Experts of a small language model: 1 pick a token.
Below are experts of layer 8 (counted from 0) of a mixture-of-experts language model. Rows are named router (the router's row for the expert), up (a neuron's input weights, with its number), down (a neuron's output weights, with its number) and show model dimensions 48-95. Each number is 200 + 20 x the weight over its row's rms, rounded and kept within 0 to 999.
Before each expert's rows: "mostly gets" lists some tokens that are sent to it at least half of the time. This comes from a sample of Wikipedia text that the model never trained on.

# expert 6
mostly gets: " John", " Har", " H", " Mo", " Mor", " Mc"
router,215,155,232,162,214,197,153,196,195,202,199,205,178,169,212,195,216,178,221,192,177,207,216,200,221,192,205,194,188,191,245,197,202,203,196,188,219,152,242,168,218,189,191,197,203,222,177,226
up2,210,219,208,189,224,204,187,231,230,206,186,216,215,229,208,199,229,227,202,172,193,205,208,201,218,206,174,195,198,195,202,222,223,186,206,171,253,184,204,205,220,206,211,206,160,195,190,207
down2,181,186,218,223,224,210,208,202,198,199,205,183,189,169,210,173,205,232,189,206,198,184,199,172,233,220,200,219,203,157,148,185,224,188,140,187,191,215,187,207,188,239,224,205,202,196,187,194
up3,216,218,233,184,194,173,202,233,232,215,197,170,198,202,200,184,195,229,158,201,215,233,212,229,193,195,197,203,194,218,203,187,189,184,215,176,240,198,222,235,194,230,198,250,186,232,223,184
down3,239,196,215,230,182,200,206,204,208,212,196,221,214,203,161,226,212,241,225,211,196,193,223,172,218,189,212,211,195,200,187,236,142,195,204,211,241,193,197,186,211,202,198,174,229,196,197,183
up4,197,168,217,180,231,166,207,217,211,224,202,237,181,173,203,183,215,160,221,195,179,209,187,195,197,219,198,181,217,186,215,196,228,235,173,171,199,195,213,220,213,221,208,197,223,201,210,200
down4,162,194,209,230,192,206,202,182,182,167,173,189,221,161,214,183,186,172,213,207,158,196,245,199,205,213,221,210,196,214,177,211,218,194,195,202,181,220,189,225,201,174,164,165,188,231,228,205
up5,219,195,221,189,212,191,179,174,219,219,189,218,198,189,181,242,186,199,222,231,177,198,214,179,238,185,184,207,177,174,224,175,203,190,196,192,245,193,220,213,221,204,210,202,211,224,168,184
down5,209,210,206,209,192,182,222,194,187,173,225,183,218,184,239,204,201,171,196,186,227,176,168,222,198,182,232,205,208,211,208,198,151,209,171,190,188,203,156,203,169,178,203,184,188,212,210,218
up6,194,187,207,168,177,195,155,186,219,183,220,242,205,209,192,189,220,170,201,194,219,207,193,186,224,194,202,202,221,210,198,183,222,185,175,246,165,219,210,172,219,225,208,213,191,211,215,183
down6,202,202,183,216,174,137,184,170,220,160,190,169,194,206,214,228,223,187,195,199,210,220,192,178,206,181,179,214,205,235,185,187,202,167,166,184,189,201,191,183,191,201,198,176,180,192,182,204

# expert 9
mostly gets: " ex", " sp", " me", " re", " cont", " ev"
router,181,189,188,185,223,182,208,230,207,214,188,198,185,193,204,179,217,221,196,223,200,203,223,198,141,215,155,208,197,175,189,187,216,204,197,193,199,175,239,196,202,195,211,214,211,180,251,205
up2,195,227,179,197,177,205,199,221,199,173,216,222,193,182,185,215,191,249,203,212,205,206,202,192,155,175,164,181,226,167,173,177,229,213,211,213,182,180,222,178,214,163,192,203,205,205,232,156
down2,207,180,240,205,240,188,212,190,185,205,207,221,235,226,194,227,207,203,197,228,190,187,220,208,218,202,219,206,220,235,210,223,218,189,200,199,187,157,237,221,201,180,224,193,177,199,177,166
up3,188,181,234,219,225,192,196,200,210,174,240,187,224,164,194,185,162,182,204,182,205,206,210,184,171,196,181,234,229,174,209,225,209,252,178,213,181,209,167,188,223,211,173,203,215,195,194,206
down3,165,197,223,234,197,210,220,188,184,236,199,234,211,198,209,187,165,187,192,213,198,181,164,246,224,215,165,235,209,195,179,198,202,193,210,186,202,227,181,217,188,198,214,176,219,208,269,208
up4,196,199,221,208,226,234,226,202,196,218,169,219,184,193,189,206,215,242,213,196,245,212,231,204,183,201,198,179,215,168,229,164,216,236,202,231,245,201,187,216,223,184,207,203,217,159,246,190
down4,198,176,214,221,219,181,181,221,216,209,190,182,191,200,224,198,212,213,161,207,221,180,184,219,228,200,215,212,202,187,188,203,179,201,219,201,216,215,213,193,197,211,217,200,197,205,181,157
up5,193,200,231,178,222,169,178,210,199,187,209,234,164,175,208,197,196,194,161,200,218,214,240,173,177,203,181,188,205,209,197,152,219,234,210,190,189,196,189,193,195,201,213,198,203,167,192,194
down5,198,213,179,225,190,183,179,202,229,195,207,198,211,224,214,225,182,238,207,186,218,226,211,212,189,198,175,198,187,189,213,215,191,190,213,216,174,211,209,198,201,217,196,198,208,193,183,212
up6,216,204,190,215,195,186,207,240,197,232,212,180,214,199,201,233,199,183,167,157,219,193,220,215,150,192,193,199,193,200,186,201,207,184,204,169,185,189,206,229,198,213,204,191,205,213,243,178
down6,228,189,200,189,211,236,211,170,180,209,191,209,163,199,168,195,203,181,197,220,214,217,167,182,182,209,170,193,188,206,227,192,197,234,196,210,207,212,204,146,187,183,207,204,193,223,209,157

# expert 1
mostly gets: " released", " won", " held", " served", " began", " used"
router,217,183,195,181,186,198,218,219,141,221,195,244,209,186,177,202,224,197,229,222,234,197,206,224,200,220,176,200,207,206,242,190,211,196,255,205,217,192,178,207,191,212,191,227,199,224,197,203
up48,210,193,196,200,212,208,200,208,203,202,229,195,240,183,158,244,214,227,163,211,212,215,179,201,194,217,207,204,191,194,199,173,195,168,149,184,222,208,219,222,206,199,243,198,243,205,165,211
down48,159,166,185,191,170,197,198,210,194,224,175,240,234,185,199,190,174,222,194,195,154,198,179,213,204,196,202,210,204,201,222,239,195,191,199,218,184,194,187,193,195,210,226,196,203,200,191,222
up49,216,215,196,236,202,199,196,190,188,219,186,206,214,236,182,196,235,160,173,191,181,205,181,180,212,211,239,207,223,176,170,168,186,197,209,178,211,217,176,211,179,147,206,199,232,199,197,225
down49,248,188,174,183,183,217,204,242,213,195,237,209,216,217,192,198,243,194,202,192,196,220,207,214,216,189,211,227,206,174,230,193,219,182,176,188,174,209,202,226,218,195,226,221,185,219,222,182
up50,200,228,158,231,212,204,185,202,190,182,193,220,211,192,179,217,200,226,206,169,220,201,238,216,208,195,212,205,212,182,187,173,202,194,184,178,207,188,226,200,199,165,191,198,199,189,218,141
down50,192,195,181,179,165,228,195,178,171,195,177,173,199,202,219,209,168,222,188,194,206,188,197,184,222,209,190,210,228,233,167,181,189,205,192,201,205,173,225,217,151,210,166,203,195,206,198,209
up51,193,187,203,228,223,190,177,193,187,232,181,199,180,198,236,176,167,209,181,180,191,253,223,202,197,217,200,212,203,211,178,192,213,190,178,189,242,221,182,212,217,204,188,191,174,174,201,167
down51,181,184,207,211,203,208,202,186,185,231,213,175,217,192,177,216,195,184,204,219,194,163,194,198,234,162,194,177,192,213,215,210,178,184,170,226,222,194,174,197,175,189,202,228,195,189,169,218
up52,200,197,164,188,178,182,200,166,191,198,196,209,203,190,216,202,212,224,222,169,165,199,165,221,224,175,196,199,204,205,197,228,208,227,168,204,195,184,196,175,200,180,184,257,200,197,165,184
down52,192,217,202,211,178,224,210,171,208,221,194,194,203,183,197,193,218,223,201,219,174,224,174,209,248,214,218,230,178,198,186,216,173,220,197,209,178,232,180,196,196,200,220,214,191,163,176,189

# expert 11
mostly gets: " act", " man", " sign", " produc", " direct", "resident"
router,194,211,186,166,185,211,241,187,200,202,216,215,210,207,155,164,230,185,179,205,196,200,155,202,234,155,211,190,201,196,215,203,208,199,210,219,198,210,186,163,204,230,173,209,201,194,214,210
up41,186,196,203,210,205,183,183,178,173,195,232,225,192,245,203,211,171,189,202,206,207,216,230,209,193,186,202,189,188,184,169,222,201,202,218,221,173,231,237,172,194,173,212,227,179,181,212,176
down41,161,212,213,193,154,184,250,211,171,180,171,197,208,171,176,236,207,212,185,191,157,193,209,217,189,199,220,188,224,193,188,197,227,186,229,200,144,201,202,199,219,198,225,235,188,232,187,207
up42,215,194,191,230,181,181,179,194,206,200,198,202,195,213,183,192,234,215,209,198,215,218,229,177,204,195,211,213,196,199,178,209,211,194,126,192,199,183,188,222,242,185,171,210,229,217,198,223
down42,187,183,213,220,203,161,227,177,222,182,182,190,159,202,225,215,210,171,166,230,193,196,187,203,208,216,235,187,185,182,200,217,187,188,206,195,194,212,218,251,165,200,217,200,186,193,214,208
up43,203,209,241,180,207,202,244,181,194,147,185,167,219,229,178,178,207,201,162,200,152,210,200,216,212,191,189,183,195,201,217,209,193,194,173,205,190,189,171,228,187,200,215,207,215,198,191,191
down43,182,181,207,189,198,197,207,202,206,189,178,203,197,232,179,165,190,191,209,226,196,206,201,212,237,214,204,194,186,208,186,167,151,213,216,182,220,195,190,202,184,233,202,202,176,206,167,145
up44,206,234,183,208,217,192,204,193,196,191,196,201,204,152,145,185,183,180,188,176,235,208,216,231,213,178,203,200,196,200,211,175,203,225,194,181,215,193,148,204,216,224,178,209,210,220,180,227
down44,210,231,172,211,203,224,167,174,159,196,193,174,217,191,216,207,217,165,198,216,193,199,238,174,212,246,179,189,196,185,194,232,196,246,196,167,185,205,216,181,188,188,203,190,198,211,193,202
up45,149,230,167,190,200,196,222,179,191,163,159,179,178,181,188,207,203,192,217,152,180,208,150,182,217,194,190,185,204,195,223,216,221,191,214,204,222,206,206,202,186,219,183,208,217,195,210,215
down45,173,198,196,212,199,203,208,211,173,214,202,208,230,184,192,207,201,185,195,212,197,213,230,196,212,220,217,201,189,227,203,204,131,180,235,144,182,176,219,177,196,204,246,201,226,198,181,184

# expert 0
mostly gets: " \"", "\n", " [", "====", "—", " '"
router,207,205,209,181,202,207,197,186,183,181,217,182,190,198,164,171,198,239,208,177,210,222,219,199,207,206,191,214,232,179,247,219,215,226,217,174,217,223,212,181,211,213,165,244,178,220,204,244
up48,191,220,219,237,167,216,198,214,219,195,216,175,175,254,159,174,211,196,210,213,168,160,203,199,212,249,197,184,226,178,172,179,204,189,203,195,186,214,218,216,218,178,185,181,200,216,215,204
down48,158,152,198,209,198,220,206,199,210,189,172,175,183,219,227,211,185,181,208,211,234,181,201,198,175,185,224,212,172,197,212,188,191,223,186,204,201,213,167,220,220,191,214,167,197,222,207,168
up49,214,173,193,232,200,190,217,166,182,233,192,186,198,177,226,194,202,227,162,181,171,228,161,178,190,217,221,221,223,207,168,205,205,193,223,209,215,227,233,198,210,210,169,199,225,202,225,219
down49,204,183,194,207,184,229,174,202,211,177,206,189,163,208,181,184,210,176,222,211,213,216,162,221,175,178,215,185,171,207,200,217,203,260,224,198,172,213,195,225,193,213,229,190,170,190,217,193
up50,235,166,177,196,195,220,226,194,188,224,228,189,209,249,199,202,192,195,180,200,232,197,218,195,213,191,172,210,207,194,226,197,205,210,210,214,219,181,221,175,255,207,189,239,232,201,175,208
down50,171,210,195,210,192,211,174,201,204,194,209,192,214,180,197,213,207,196,189,170,197,170,208,231,193,197,232,195,219,189,211,246,185,175,183,184,199,204,187,212,185,209,196,202,218,230,196,232
up51,207,180,195,155,197,235,231,172,183,181,189,233,211,197,228,190,219,204,191,183,191,190,175,197,221,188,174,185,202,156,177,204,175,193,179,191,202,192,201,202,203,209,193,190,197,217,224,183
down51,178,178,191,198,191,218,203,198,186,198,221,170,211,202,194,214,221,208,219,203,235,203,241,180,192,164,232,213,209,185,193,199,137,192,171,194,190,178,177,197,180,190,218,188,182,196,176,213
up52,199,223,220,186,196,251,215,216,192,192,239,193,174,221,182,246,187,193,188,190,203,222,204,218,200,204,196,194,218,220,188,186,210,203,249,177,188,227,162,162,215,213,175,208,198,192,183,232
down52,201,207,218,208,207,177,205,219,230,205,224,220,194,205,216,175,190,162,185,191,180,178,208,204,209,177,182,239,205,202,212,198,140,169,200,229,182,209,210,219,209,181,197,194,195,164,187,212

# expert 5
mostly gets: " $", " high", " most", " second", " number", "_{"
router,192,233,190,205,176,189,171,185,188,195,225,215,199,156,214,195,162,214,166,196,215,207,218,209,209,199,214,220,196,170,183,194,214,200,188,198,220,184,240,174,175,208,198,212,209,191,183,226
up2,186,205,214,213,198,199,201,175,171,176,192,202,209,178,178,172,168,174,181,158,164,219,196,180,220,197,217,236,188,154,193,212,188,199,189,180,221,195,220,181,186,194,195,177,193,192,192,217
down2,186,199,200,212,179,206,191,217,192,176,207,185,199,229,161,193,197,181,190,221,200,171,174,232,192,197,212,212,215,170,168,161,166,165,211,168,205,194,207,202,174,189,222,182,185,159,201,215
up3,218,196,193,222,218,178,162,233,213,219,203,186,223,207,210,186,169,194,218,170,248,197,201,149,189,208,192,197,211,206,179,185,197,165,200,200,182,182,221,188,199,218,192,213,191,162,164,226
down3,186,214,167,204,192,196,200,217,202,212,190,200,181,209,164,217,202,213,237,219,193,222,191,243,207,198,216,200,171,221,223,214,214,241,180,204,213,201,170,220,183,215,196,215,202,198,202,192
up4,183,204,178,174,225,195,188,198,215,208,179,205,204,174,177,188,199,210,195,202,208,193,199,222,199,191,206,182,235,223,187,181,227,198,209,182,178,216,232,187,220,245,166,232,205,182,191,225
down4,163,220,219,209,215,194,203,220,202,222,186,220,203,242,193,225,173,211,172,231,192,213,203,212,184,197,211,185,185,219,197,204,189,196,221,219,211,231,185,201,196,196,192,217,189,157,238,175
up5,217,214,181,240,199,173,202,197,179,225,247,185,221,215,173,173,199,203,183,219,224,205,178,190,199,196,205,210,225,192,185,150,177,177,197,202,195,176,216,178,190,229,190,198,209,190,201,248
down5,210,243,221,194,182,223,172,199,208,172,208,194,204,215,184,195,222,223,213,211,171,189,212,208,196,218,197,205,218,194,247,233,137,215,199,194,184,213,206,233,187,203,238,207,205,202,189,218
up6,197,211,181,163,199,216,226,160,183,213,195,177,164,179,216,192,210,199,206,182,180,199,210,198,178,218,193,176,220,183,179,193,230,240,212,209,204,196,221,197,187,219,183,216,187,217,209,233
down6,199,185,207,224,171,174,170,190,205,211,192,211,225,203,183,233,197,199,218,148,204,192,194,192,196,173,208,212,196,186,182,196,211,210,199,246,211,203,202,210,219,188,231,157,213,233,200,196

# expert 8
mostly gets: " st", " J", " d", " St", " w", " v"
router,211,228,185,219,215,192,179,191,209,184,215,204,216,219,194,196,174,204,167,179,211,225,209,192,191,208,205,205,204,203,207,211,212,218,188,195,228,216,151,234,192,231,215,213,189,195,190,172
up2,248,171,222,182,207,163,195,199,216,232,183,224,190,227,229,222,213,182,177,188,210,190,197,168,188,220,228,197,210,172,205,183,176,220,206,187,175,207,161,189,215,182,197,169,205,200,215,203
down2,215,185,203,205,207,217,209,204,191,246,193,201,212,214,216,202,180,187,206,188,228,190,202,193,195,197,196,203,218,190,159,268,203,177,173,195,186,223,186,258,189,217,216,223,211,199,203,202
up3,222,225,183,140,216,209,205,183,190,176,209,201,177,227,176,183,243,195,193,174,225,213,211,184,169,217,150,226,190,206,214,184,196,191,185,205,189,197,169,200,208,190,187,203,217,211,245,203
down3,209,216,173,177,205,199,205,189,220,197,219,230,190,245,195,194,213,210,191,168,194,168,212,227,220,237,127,205,214,219,199,195,239,219,202,183,226,212,205,214,187,248,201,178,176,212,234,179
up4,215,209,208,169,215,193,174,235,176,226,154,191,204,233,206,208,237,235,187,189,194,225,218,200,187,223,221,218,198,197,230,218,226,139,238,181,193,186,214,191,222,209,239,222,202,189,190,188
down4,185,222,186,171,194,174,178,178,203,221,197,205,209,192,166,168,212,202,168,190,167,217,180,189,256,195,219,202,237,192,234,191,209,253,221,181,226,205,218,187,193,194,190,200,187,211,207,183
up5,208,209,222,210,228,173,205,208,207,216,237,201,193,186,206,209,201,205,209,171,203,208,164,182,209,208,249,192,228,210,170,181,222,187,210,186,225,208,186,233,206,218,183,262,196,173,166,217
down5,177,165,164,224,188,190,190,185,219,199,192,210,195,198,183,179,210,202,240,203,200,186,204,209,165,164,236,209,196,229,185,220,201,166,205,227,197,223,209,164,193,208,199,175,190,198,245,215
up6,241,177,168,227,209,199,207,225,184,188,203,233,203,199,181,187,168,181,175,195,179,233,209,198,189,204,221,159,221,176,219,197,237,220,195,181,196,201,217,189,185,201,174,177,185,205,214,195
down6,177,202,204,221,187,200,191,220,247,235,187,167,181,213,221,210,203,214,197,190,194,186,184,192,189,175,210,200,195,222,170,225,153,178,178,229,194,220,174,197,190,178,193,228,179,231,182,204

# expert 10
mostly gets: " e", "The", " E", " In", " al", " this"
router,207,246,212,175,219,175,218,212,193,206,228,221,216,241,205,220,176,182,213,235,193,221,217,165,159,187,176,183,216,178,232,192,192,203,192,204,185,213,190,182,199,150,201,184,208,207,215,237
up50,164,224,202,196,184,202,206,172,200,174,228,194,198,220,158,211,154,203,162,253,196,229,177,212,198,193,208,212,185,214,206,218,215,210,215,197,194,197,189,167,214,243,211,211,218,241,207,186
down50,160,204,177,218,209,230,196,211,227,190,227,178,216,176,185,228,187,186,182,192,221,204,190,183,233,223,197,221,201,199,189,223,225,189,231,209,166,168,210,200,177,196,191,210,190,218,192,210
up51,207,216,195,219,202,201,197,210,196,224,192,213,200,225,197,220,219,211,196,178,215,167,220,194,202,193,231,182,176,174,190,185,162,194,220,190,195,219,249,205,195,198,210,204,212,190,194,210
down51,212,228,178,183,196,220,208,227,200,196,200,202,228,213,211,176,206,199,202,218,182,204,232,189,156,183,188,195,154,223,219,152,213,210,210,198,173,217,226,201,217,238,208,188,179,196,184,156
up52,226,209,203,176,230,194,215,186,226,189,223,239,158,197,204,230,206,176,190,160,224,188,186,158,191,231,186,192,202,189,186,219,209,206,211,220,201,176,253,188,209,185,224,198,222,209,199,206
down52,222,211,212,205,181,200,217,196,218,204,224,217,202,176,255,221,212,207,192,169,215,217,172,156,212,243,236,205,202,247,213,202,161,176,233,218,209,204,201,206,164,193,184,170,197,205,195,211
up53,189,202,204,212,195,191,192,208,184,209,225,217,193,178,210,148,181,193,223,196,226,226,221,207,218,197,217,166,194,205,214,174,223,227,220,226,173,236,186,171,150,167,216,182,217,224,221,198
down53,177,183,208,200,203,182,247,179,196,207,182,212,206,212,172,204,184,192,201,181,180,209,188,207,224,177,187,212,194,188,211,197,182,204,236,184,206,212,156,204,184,223,213,174,140,221,184,174
up54,187,191,192,195,205,190,219,189,206,212,206,196,221,217,192,255,160,197,208,181,178,194,215,201,141,215,184,162,202,212,232,226,201,204,209,190,203,207,198,180,176,252,226,186,209,199,193,210
down54,182,196,190,169,185,202,198,243,201,187,231,178,216,204,172,226,181,183,218,226,212,213,192,232,199,209,211,187,203,186,200,218,230,237,200,250,190,197,205,228,222,170,208,176,154,196,226,210

# expert 4
mostly gets: " part", " comp", " Ind", " Pol", " reg", " stud"
router,198,209,202,195,214,210,220,211,194,207,167,207,181,214,206,183,214,237,216,191,204,188,162,193,173,196,207,200,214,206,184,212,222,185,203,161,169,199,176,178,220,179,211,182,211,237,224,184
up2,194,176,193,201,185,197,179,198,221,191,208,209,211,176,202,210,174,197,199,181,196,221,208,177,210,192,202,178,200,214,191,213,225,188,208,201,174,194,143,205,213,174,175,225,195,208,222,180
down2,212,213,188,186,202,207,189,221,170,221,186,198,184,154,192,174,191,164,214,166,176,183,247,195,207,195,200,212,205,224,185,206,157,174,186,201,195,208,196,200,187,193,202,191,210,184,209,171
up3,233,217,190,197,229,208,207,211,196,153,197,180,202,194,180,197,192,192,161,187,216,231,202,210,204,195,180,174,218,190,178,216,225,202,201,201,202,172,224,176,192,185,170,186,244,202,217,180
down3,196,213,226,204,187,195,202,227,199,149,167,161,197,229,199,178,150,216,203,200,169,197,215,191,200,212,197,168,205,224,199,198,175,186,225,188,214,222,175,208,186,223,178,215,210,195,220,158
up4,209,201,173,182,192,163,177,211,193,189,207,200,185,199,169,193,195,210,189,169,244,200,178,236,250,225,195,211,204,162,208,199,190,175,204,194,197,204,189,197,207,207,176,196,190,199,193,198
down4,191,212,226,217,164,187,201,181,194,225,175,162,227,223,183,194,200,182,176,168,221,188,196,209,183,198,186,204,193,210,159,224,166,198,218,224,201,210,158,238,204,195,154,184,200,210,202,243
up5,211,177,213,194,224,194,188,217,160,206,186,234,160,239,192,192,187,223,159,182,185,190,203,207,189,217,199,223,197,180,217,180,198,208,227,177,193,206,201,177,180,173,214,228,203,195,234,224
down5,216,171,203,207,201,192,224,221,192,195,190,188,225,227,174,200,215,200,179,196,211,202,195,222,192,218,182,254,184,180,226,254,196,172,194,195,217,214,195,205,265,200,221,183,185,192,220,204
up6,204,197,200,204,196,203,173,216,205,160,226,218,177,186,201,196,201,184,200,205,170,213,196,200,209,212,153,187,183,168,213,235,220,202,199,186,217,215,217,180,211,194,172,220,214,196,247,186
down6,184,199,207,216,193,210,206,222,231,232,169,191,176,177,208,228,182,189,215,192,180,170,215,164,224,180,214,205,177,204,178,209,176,201,202,205,163,219,182,185,189,185,190,207,189,206,176,207

# expert 3
mostly gets: "|---|---|---|---", "%", "|---|", " |", " —", "|"
router,206,200,200,183,191,215,204,184,190,206,191,197,219,180,225,198,154,230,210,191,189,222,195,213,181,171,201,175,186,209,192,192,224,174,217,186,228,187,200,183,165,250,200,178,194,216,190,178
up48,220,226,225,178,178,190,202,199,179,215,207,202,185,230,204,199,187,174,219,220,206,222,200,199,194,169,203,180,176,175,206,248,200,169,186,205,228,165,179,208,167,187,171,174,210,156,217,204
down48,207,192,215,226,161,166,181,229,235,195,213,216,220,218,169,217,208,161,216,195,218,171,192,192,250,209,162,207,207,203,201,214,227,215,204,191,211,213,242,211,185,195,207,196,204,190,250,172
up49,219,187,193,203,182,219,211,187,202,202,171,220,176,205,178,236,215,243,161,205,203,220,185,175,191,230,180,201,227,183,192,193,195,211,218,201,234,205,204,172,227,251,202,202,198,198,203,215
down49,160,232,196,167,216,179,201,200,192,228,207,166,240,169,182,220,206,217,201,201,194,176,202,160,201,177,225,216,185,202,170,220,182,207,194,241,188,185,197,204,179,181,195,177,166,195,171,247
up50,232,184,207,205,187,173,214,224,201,206,201,209,185,216,216,166,213,223,211,213,186,233,184,210,204,197,211,207,186,180,220,188,170,201,242,177,241,176,163,147,213,199,212,183,219,213,199,186
down50,215,186,182,215,187,229,213,201,202,212,174,211,221,185,216,209,168,218,199,205,196,222,197,232,192,177,232,193,198,185,225,204,142,208,180,207,182,245,237,227,176,219,216,204,176,200,215,188
up51,193,204,197,225,239,192,190,227,214,194,225,208,217,185,211,229,189,193,224,218,199,194,219,214,139,177,175,201,242,183,215,240,232,192,206,193,187,200,206,186,220,226,193,164,191,229,208,175
down51,202,201,210,187,183,158,182,187,221,246,202,194,222,151,219,196,214,195,188,205,220,187,190,201,197,218,205,231,198,179,183,204,174,212,191,166,244,216,163,190,224,228,219,212,171,219,216,200
up52,215,225,207,196,226,171,185,199,202,170,211,182,197,174,187,218,185,156,218,186,166,250,226,193,175,166,198,231,198,184,177,193,203,172,247,187,211,166,191,194,190,205,218,183,230,165,187,195
down52,209,175,193,223,199,183,189,234,207,189,206,170,191,195,175,196,200,178,191,224,206,166,223,246,193,201,217,178,224,184,222,217,220,160,208,194,183,226,208,183,183,180,213,201,194,250,192,203

# expert 7
mostly gets: " was", " became", " been", " =", " is", "ć"
router,220,197,186,201,174,205,177,200,191,217,207,211,172,177,217,232,178,172,223,210,186,182,214,242,212,151,222,208,232,206,184,222,223,221,187,203,198,202,225,220,183,191,163,231,208,197,159,173
up2,237,200,206,197,221,186,191,190,172,172,197,199,191,195,167,190,219,199,213,207,198,237,173,221,180,178,187,183,220,203,184,196,233,213,213,167,218,190,237,185,203,169,199,181,237,206,191,201
down2,189,174,184,207,164,223,228,226,214,237,183,174,198,186,221,233,182,188,226,208,179,174,224,177,211,183,190,208,184,183,200,227,192,197,204,210,203,200,178,214,208,196,205,207,169,238,183,209
up3,192,210,203,213,165,235,192,204,206,179,221,231,223,244,190,217,218,223,236,187,181,184,207,197,197,194,196,167,210,210,201,213,190,199,199,258,225,184,210,183,201,195,189,211,208,205,204,240
down3,223,221,187,198,208,209,205,201,210,212,185,217,213,160,212,187,177,201,201,186,225,210,225,221,171,216,201,235,211,188,212,224,203,209,196,178,232,214,191,179,218,248,237,191,219,192,172,140
up4,200,217,198,204,199,156,216,170,225,190,201,173,215,221,182,197,220,230,215,222,243,197,163,214,204,202,191,190,197,159,190,208,219,203,215,171,200,197,217,202,199,180,223,222,162,193,206,203
down4,149,221,206,220,213,231,231,188,194,159,205,188,213,205,188,187,213,200,183,193,184,191,226,182,175,192,210,192,188,224,189,267,249,204,197,221,208,206,196,244,227,241,229,179,198,216,201,177
up5,191,207,183,182,182,222,200,193,175,187,166,213,213,216,188,179,196,210,212,200,171,216,209,183,193,195,162,194,188,176,145,212,216,216,209,189,192,219,215,194,209,169,199,194,200,202,168,173
down5,184,179,182,206,219,180,198,190,223,201,190,225,176,177,221,190,213,196,214,196,217,196,198,197,213,231,221,225,212,196,255,208,222,165,250,201,191,209,187,194,160,203,207,203,197,214,200,192
up6,178,233,191,203,198,179,171,220,190,180,175,205,178,204,194,200,251,198,201,160,224,191,231,171,205,219,200,186,205,191,180,263,236,193,233,188,220,184,214,196,185,177,205,184,188,192,182,200
down6,196,167,192,204,200,168,249,170,175,194,189,195,202,206,194,157,195,222,179,190,228,180,170,200,175,226,190,188,212,164,225,185,200,164,226,180,186,215,204,200,218,206,237,197,228,234,197,191

# expert 2
mostly gets: " and", " Ch", " Th", " including", " &", " who"
router,208,215,221,230,233,211,202,194,198,203,168,192,204,213,196,204,204,225,245,214,209,228,198,219,177,221,211,159,201,199,257,223,193,198,202,152,194,194,210,206,199,184,185,211,213,173,209,188
up2,217,169,221,219,201,185,195,201,174,192,191,205,201,205,188,174,171,204,204,223,208,210,150,200,192,187,201,196,223,193,204,223,196,237,219,165,194,171,176,201,195,193,180,218,202,205,170,222
down2,163,226,199,197,196,206,192,225,215,219,193,172,225,210,226,199,203,183,202,202,218,186,197,163,178,185,204,220,183,219,185,220,188,208,195,213,184,194,169,218,181,197,223,187,228,224,227,182
up3,208,210,201,192,179,199,220,214,193,175,221,228,201,219,182,215,189,211,209,197,173,244,227,229,210,200,180,147,205,212,190,207,224,194,200,211,224,173,199,184,211,186,196,183,210,234,182,195
down3,209,197,180,209,185,209,203,197,228,185,156,209,223,173,205,192,222,190,179,152,196,220,189,202,203,212,171,201,208,176,197,227,197,188,222,198,235,231,208,199,180,189,214,200,203,217,246,223
up4,244,176,202,204,195,195,199,197,175,176,212,220,209,189,219,183,205,206,201,238,179,226,248,184,179,204,194,205,228,159,183,184,227,205,212,215,191,187,218,202,199,217,211,200,191,198,212,213
down4,160,214,199,221,191,182,192,235,210,238,181,192,176,183,223,186,218,185,206,207,186,148,155,172,217,198,209,201,183,212,177,206,185,216,219,229,191,182,154,200,180,192,218,210,194,216,204,223
up5,204,199,211,210,224,190,153,192,196,160,197,219,186,205,182,219,207,238,174,181,189,238,184,202,209,195,205,190,202,197,224,201,233,174,193,202,212,178,193,217,188,230,181,220,223,208,190,210
down5,206,185,168,195,202,225,218,218,174,194,185,230,222,189,176,215,238,192,231,213,206,228,187,225,197,177,213,228,200,222,181,214,151,178,222,174,219,204,161,234,192,187,217,199,207,187,194,202
up6,206,212,209,201,210,205,179,167,188,176,171,204,209,172,180,186,200,213,228,162,181,162,205,141,177,237,207,182,176,211,218,216,213,203,212,218,216,200,178,212,230,194,176,226,230,197,216,174
down6,180,174,202,196,195,189,204,180,242,191,243,199,153,202,173,199,227,170,190,197,193,172,202,166,218,225,171,182,174,190,171,219,268,208,212,218,200,198,185,216,174,218,200,194,202,216,180,171